config = dict(
    n_layer=10,
    experts_per_token=3,
    d_shared_expert=192,
    activation='swiglu',
    normalize_top_k=True,
    routed_scale=1.73,
    balance_loss=0.00732,
    n_groups=4,
    groups_per_token=2,
    vocab_size=19507,
    tie_embeddings=True,
    optimizer='muon_hyperball',
    beta1=0.95,
    seq_len=384,
    train_tokens=497800000,
)
Below are experts of layer 3 (counted from 0) of a mixture-of-experts language model. Rows are named gate (a neuron's input weights, with its number), up (a neuron's input weights, with its number) and show model dimensions 0-127. Each number is 128 + 32 x the weight over its row's rms, rounded and kept within 0 to 255.
Before each expert's rows: "mostly gets" lists some tokens that are sent to it at least half of the time. This comes from a sample of Wikipedia text that the model never trained on.

# expert 27
mostly gets: " is", " are", " during", " became", " through", " than"
gate0 [ 95 146 134 118 113  90  96 154 126 106  76 143 137 130  83 141 164  55 186 114 133 169 107  95 112 116 160 134 133 140 123 157 131 127 185 115  87  78 113  86  88 107  74  71 149  53 220 131 129 150 164 119 147 164 140  87 129 109  71  93 127 110  84  80 162 112  63 108 118  91  48 153 137 143 173 125 160 110 123  93  94  62 106  90  91 177 136 138 138 175  97  99 123  54 152  87 105 181 147 103  91 119  60  99 141 122  68 139 145 128  76 122 140 191 167 105 128 100 115 174 109  93 158 147 112 145  86 103]
up0 [135 116 130 138 138 180 139  75 147 136 177 106 106 143 140 122 107 197  57 159 147 103 155 154 143 166 122 108 118 102 178  99 133 138  94 143 165 147 148 161 152 154 179 190 115 180  45 132 136 103 112 128 118  91 103 152 162 144 151 168 134 139 154 194  98 144 182 136 126 162 199 113 105 101  84 136  97 144 137 174 171 183 143 155 149  85 110 100 135  73 162 166 137 194 112 184 170  84 103 157 166 146 194 148 110 133 168 120 118 118 145 129  98  62 102 135 126 146 151  84 128 161 117 138 139 141 170 111]

# expert 5
mostly gets: " de", " Le", " per", " Ne", " De", " La"
gate3 [ 93 105 118 140 137 141 172 123  86 101 134 143 171 153 135  75  97 120 119 130  67  77 118 132 138 136 117 133  57 121 154 153 141 155 151 158 135  76  78  62  81 183 125 155  81 129 179 154  92 162 127 168 162 140 167 113 150  90 110  98 127  77  58 146 140 141  98 162 150 110 113 129 119  96  89 116 156 143 120 183 169 116 179 166 120 131 145 118 172 181 115 145 165 106 101 122  63 140 133 115 152 158 112  90 108 129 147 153  90  81 108 133  88 119 146 117  87 108  98 149 131 101 129 102 141  93 105 121]
up3 [111 107 107 137 129 132 152 132  63 108 140 121 165 159 151 106  96 112 132 111  75  57 117 151 141 126 112 153  81 124 137 177 141 163 140 155 148  92  81  80  72 177 130 133  92 108 170 152  97 159 138 173 174 136 174 105 129  85  96  80 108  71  73 149 139 166 117 134 172 120 141 120 127  88 102 131 163 140 102 160 171 114 182 154 125 128 125 132 160 179  93 152 191 116 115  93  66 138 135 110 168 157 114  94 114 151 151 140  94  91 120 133 110 115 143 121 100 125  99 159 126  98 129 110 146  86 103 159]

# expert 43
mostly gets: "th", " Ch", "In", " ch", " Mar", " within"
gate0 [ 86 151 122 111  84  79 169 160 147 133 144  73  81 131  81 121 182 144 155 213 117 102 109 205 130 118 121 108 106 129 106 137 106 146 131 101 116 129  87 153 118 166 131 160  88  86 150 135 195 135  78 104 144 115 207 116 167 139 127 173 161 122 161 120 144  89 147 136 116 175 128  87 139 106 189 124 153  99 161 103 153  74 130 149 129 102  65 121 120  74 115 130 142 137 119 192 127 116  82  81 133  99 101 163  70 152 142 173 109 186 110  74 131  98 109  97 139 108 143 128 210 133 189 104 138 119 146 152]
up0 [ 82 182 118 112  75  99 175 153 146 128 144  66  85 145  95 140 210 125 159 179 107  96 104 205 120 128 125 113 130 103 113 117 117 134 137  84  98 125 107 150 143 169 146 163  88  75 161 128 203 138  83 114 150  97 216 124 160 131 115 189 137 133 131 144 157 101 134 134 136 167 117  79 124 110 180 131 174 109 147 138 127  86 131 133 120  98  58 134 102  78 116 127 142 150 123 216 132 110  92  68 116 102 124 149  55 130 111 181 115 210 139  77 137  93 121  96 139 128 139 135 206 139 174 121 127 132 156 136]

# expert 44
mostly gets: "G", " ==", " This", "j", "iv", "av"
gate0 [104 108 149 139 103 168  97 170  94 129  68 155 105 191 163 114 129 165 163 150 160  82  83 132 153 201 147 142 111 143 150 122 130 130  88 196 150 214 144 139 150 166 155 157 108 140 149 155 118 169 174 177 105 109 222 183  91 128 117  83  81 121 136 128 131 135 162 168 150 134 158 152 159 111 186 169 147 135 156  82 163  84 144 110  85 188 117 166 135 150 117 113 138 138 143 119 159 211 157 111 147  84 159 148 112 128 110 110 184 131 141 160 148 159 140 117 119 153 123  52 112  62 176 135 141 138 120 122]
up0 [129 129  61 152 129 117  82 163 142 148 119 158 136 171 127 113 128 155 161 101 106 109 134 133 137 148 134  97 137 139 130 145 107 148 138 230 130 167  88 137 135 115  84 106 150 144  80 178 137 172 108 167 103 142 167 198  86 144 117 127 105 165  88 130 129 152 105  99 123 131 137 117 171  91 136 187 130 160 108 138 124  78 106 136 130 199 101 104 102 122 125  89 115  99 233  87 207 154 211  98 125 110 149 141 114 136 119 104 128 152  99  97 149 139 162 111 126 152 101  63 161 114 106 154 102 144 169 186]

# expert 22
mostly gets: ")", " V", " State", " Re", ");", " However"
gate0 [138 129 126 160 135  57 140 134 159 112  51 135 130 159 191 131 186 135 108 166 120 131 134 187 151  96  97 128 126 156 129  99  77 118 164  82 136 118 143  94 104 143 134 113 127  93 128 129 180 136  76 117 109 109  99 153 138  70  86  82 159  95 164 117 132 192 101 171 147 109 138 176 116 169 116 157 130 148 140  97 117  70 130 170 135 155 111 164  97 157 128 172  75 130 175 128 135 135 118 106 145 146 119  70 125 115  80 108 135 104 112 153 118 179 144 121  78 163 133 110 111 121 134  87 145 144 137 112]
up0 [109  96 133 110 141 181 132 100  92 137 202 144 132 125  67 113 101 120 125 112 130 101 101 108 129 182 179 139 114 111 124 166 170 122  87 192 132 169  94 140 132 105 113 141 124 143 126 142  91 101 172 129 151 126 155 119 141 172 186 163  97 170  98 130 152  40 170  90 100 158 117 102 129  68 131 106 148  95 129 140 145 140 130  94 127 106 143  72 164 124 110  70 168 156  87 109  92 119 134 127 111  84 124 169 154 129 188 151 101 155 129 117 134 101 101 139 153 127 134 153 137 137 127 166 121 121 129 160]

# expert 33
mostly gets: "\"", "ing", "ating", "ial", "ling", "ase"
gate0 [132 113 152 108 130 186 110 104 148 118 139 132 137 102  97 191 132 118 175 159 152 139  77 123 115 117 150 138 139 147 141 111 145 139 135 127 183 117 131 137  85 110  93  61 152 114 123  66 108 158  46 138 152 112 126 136 151 163 107 173 139 134 118 127 100  78 148 164  62 134 108  91 128  55 133 122 115 164 127 146  68 110 125 132 166 132 107 145 132 146 143 124  78 199 135 137 173 162 107 174  96 107 185 135 135 126  94 168 157 157  89 130 107  98 114 174 148  87  96  91 164 173 107  71 137  92 149 197]
up0 [119 132  99 121 131  99 147 156 136 144 142 116 130 141 159  64 111 141 118 108 109 132 160 136 140 144  86 111 130 118 113 123 124  91 103 147  85 130 127 131 170 162 136 175  95 116 122 188 137  94 191 115 129 146 132 106  84  99 142  73 101 134 135 121 131 156 118  88 192 126 143 143 135 213 135 150 134  79 132 102 192 159 128 124  76 107 157 104 117 108  98 108 162  73 118 117  67 105 142  92 164 153  84 125 131  96 151  96  96  94 145 122 122 160 163 100 105 169 164 128 110 101 143 189 118 132 103  84]

# expert 31
mostly gets: " as", "er", "ad", "et", "ut", "op"
gate0 [185 127 126 103 109 131 166 147 138 122 149 133 105 131 169 127  92 133 110 132  71 176 130 152  90 105 157 129  83  88 178  74 145 135 125 161  83 101 102 119 155 173 156 104 123 167  78 110 120 133 171  88 147 128 162  45 158 171 120 152 115 204 127 168  77 166 147 142 148 152  72 111  92 149 143 161  71 138 131 185 194 121 131 178 188 154 130 174 136 170 150 147 119 163 148 100 146 114 166 121 159  79 103  88 139 174 144  83 172  96 104 189 123 120 122  88 120  97 148  74 165 130 137 150  85 121 110 137]
up0 [118 135 141 187 149 106  53  79 119 149 123 106 133 159  60 105 193 122 105 119 156 103 146 134 156 142  95 121 132 138  99 168  98 122 111 110 175 122 168 116 110  59 112 131 135  89 176 135 124 159  64 133 131 117 107 188 104  78 158 160 131  76 111  67 177 117 113  98 103 106 180 127 196 144  98  94 201 129 135  95  74 136 123  75  76  89 127  83 131  80  79 126 161 114 119 139 108 115  82 111 115 178 162 145 105  99 130 166 114 180 146  97 146  98 121 162 142 153 119 182 102 129 128 106 143 133 147 106]

# expert 10
mostly gets: " where", " such", " York", " States", " Canada", " USA"
gate0 [139 142 128 150  81  50 154  98 136 180 147 120  94 133 119  82 147 143 161 112  86 184 181 120 112  74  89  73 142 130 175 147  85 100  88 114 103 118 100  83 143 121 163  95 179 143 160 130 164 120 151  64 125 110 138 103 132 141 112 148 117  84 159  97 129 108  72  99 137 119 107 158  96 142  87 131  85 114 125 134  66 147 135 136  96 135 119 163 135 124 142 122 127 105 142 146  61 167  86  88  92 140 103 100 162 137 181  91 141 147 169 109 191 198 137 132 142 122 121 112 124 138 142 134 151 152  72 140]
up0 [138  81  77 117 145 170  93 144  97 110 169 127 124 126 128 182 150 119  87 152 147 151  86 145 153 128 163 132 122 147 102 141 139 135 181  91 124 128 153 126 144 116 101 132 107  93  93 172 107 162 122 111 138 122 135 144 109 157  96  57 126 200  73  82 200 118  87 118 110 121 153  97 110 158 225 123 185 203 165  74 170 106 145  68  82 110 114  96 122 146 125 130 159 158 140  87 149  92  71 124 175  64 116 123 150 123 139 177 133 116 133 153 114  91 107 119 149 128 147 123 106 122  99 125 114 125 147  90]